python train.py --num_hidden_layers=11 --hidden_size=128 --n_experts=24 --experts_per_token=4 --d_expert=32 --d_shared_expert=64 --hidden_act="geglu" --moe_layers=[0, 1, 2, 3, 4, 5, 6, 7, 8, 9, 10] --router_score="sigmoid" --normalize_top_k=false --routed_scale=1.0 --balance_loss=0.000558 --balance_bias=true --init_std_router=0.0102 --lr_router=0.00224 --vocab_size=7047 --norm="rmsnorm" --norm_eps=1e-05 --tie_word_embeddings=true --optimizer="soap_variant" --learning_rate=0.00866 --beta1=0.95 --beta2=0.95 --max_grad_norm=0.5 --batch_tokens=131072 --max_seq_len=512 --train_tokens=447600000 --max_steps=3415 --dataset="wikipedia_en"
Below are experts of layer 8 (counted from 0) of a mixture-of-experts language model. Rows are named router (the router's row for the expert) and show model dimensions 0-127. Each number is 128 + 24 x the weight over its row's rms, rounded and kept within 0 to 255. Numbers have three digits each.
After each expert's rows: "comes after" lists some tokens at least twice as common just before its tokens as in all text. This comes from a sample of Wikipedia text that the model never trained on. Tokens count by the router's weight.

# expert 5
router:177126136134075130104136166141161159124144147105099131125082134108127128171176118127079084174172157139130138114151112119139163105130119112127096111138109109100099131123143128139097135112171120083114138072145122157134139173129132109151127142140131085130160141138091118139150115137159140123142084158130132095100123095093136147097124097084157105163149138141147114133152147126101139088117
comes after: "\n", "-", "|", ")", " •", " Total"

# expert 11
router:149106140160138132063116145151101181111077146102122133140132115131085131152114111116124115144150126163086151117126103121047166147121115151162058141153119073111116124100150114120126153125106120106122109142137155138088145174112121141157118117128136129147121132118118112133123140102146140136135121171098107098138102123091120142175140125118169131143124127103105113099114104122097111082153
comes after: "2", "1", " |", "0", " ", "9"

# expert 3
router:145087143124157150117147151129141119072117104122109115158123163112081067136155120111111086140138136134137128148122089127113162097156164118127138155153139116135104120126135134123112137107133096080121078136156099142173136188114117141142126106159148079149086146128129150128145126151104076095107115153072127083139148125136146088126113145148082100117123129088123149143119142121124124127102
comes after: "-", " the", " a", " \"", " and", "=="

# expert 14
router:192108123101089141096122168121109127115120160132112093135103130107122104118118092125170138160130114105111162152131118125083106077103148113151111098133138143133137147109109160095140101122110083119154110075136130143155134126109110155119171114158124094116140133122130114112150172107167116133069111149108091104093138143117155117114083116144159129135161156086122101113154160120115161146136
comes after: ",", " of", " in", " is", " was", " to"

# expert 10
router:132082141130082124077161175095145160106118151103125096122110130118147132135140126122108089163111150135116148120175137116139164106148109110184085104127125084102099122126134111121111136112147110113145148083151117158122098164138122121146155168123132093130144132134123121155158103153114126131131110156116148091118120082074152168111102118087146068158126124139144116126128134149100161093116
comes after: "\n", ")", "\"", "%", "}", " Party"

# expert 22
router:141073127174125143126146149168129137082116117101121129131122116141149110078137125108113075132150142117140167153115145141140158091142111145121107132148137123168091145125123119124153111146121065073127064138173146097148093183152158136138151080171132099143113170127138137121118125142134102102119148135117119087123148111139152122130133142121117097125136118082115118140102176107149137136101
comes after: "\n", ".", "==", "-", " (", " \""

# expert 6
router:148080163134106150116157132124155192124116157108086113132146125129138139139150104107151119104146142104119123143106108157086143099168165102130084081135142117158131114063153107122118148124108142124108108121119123074152099147139149138111146151127150129157119160098124132081123153091116084076120113155106104122143135114090124145148124141120134077133152135094136108097136103081134124152106
comes after: " ", "1", "2", "0", "9", "8"

# expert 16
router:173097121145098147090130181114103125117086135106113074151108140124107122102121105126125128173112113121081129135109136116099133087128117115137102075126137144174124121125135143112132098107133078120179123095135114145130128135112091148120140130149136095143145129127133109060131153081123123128080100139114117120121134139150115078130076105153133110110162143071118108102130157128095161125117
comes after: ",", " of", " to", " in", " and", " is"

# expert 9
router:174097146130099151106144147097116115086093150110115086147108117105121094137141095097168117164107116098107133168110134147124104098127179108146126110140142130154123159116165159131148108139108134122176097099130149168147166130131102134134154105106132094134142126106115114132126164124167078130087106164125088114132154113111146113143070085130120126117146151082118108138142109145102166128111
comes after: " of", " in", "'", ",", " with", " and"

# expert 7
router:170117175138120121110123145100151164126107095095128123123129119137122137108095098117153141125168127144118175134112123143077154120117112149131069080119113104144117110125179088136117143128105142132123110149123142099113090141115131166125130139150142140155158137122135126097161151050156138104132140180093128149114123104096109106146096115130137066131122126066149120094091123135110131114127
comes after: "1", " ", "9", "2", "0", " in"

# expert 2
router:139111131127073128109121137142158147093122149102097085079151136120140124128131122132135092158084117147116121130096138106072177123113088100177096129127131117147124137106114118100122139140162085096171114077141141138162098171167132133151150110115147116171147146135111156145132106136129129117099121150135133106102146076088127151132159139121130073122115097120144100101098167121125128116104
comes after: "\n", ".", ")", "==", " =", " =="

# expert 12
router:174100180079133127088132126134149164146120163107112114152133101122116142138126092115134104141147132135083118122115119109086137114179134145139110097122190116116127117077137130107122156139114129135120111130150167095134116170131139155142112143132145116140109147120112105092129151101088126107134139158077072119150128091096142167149143123096140083124173129091122088106128107108132105136166
comes after: " ", "1", "2", "0", " |", "9"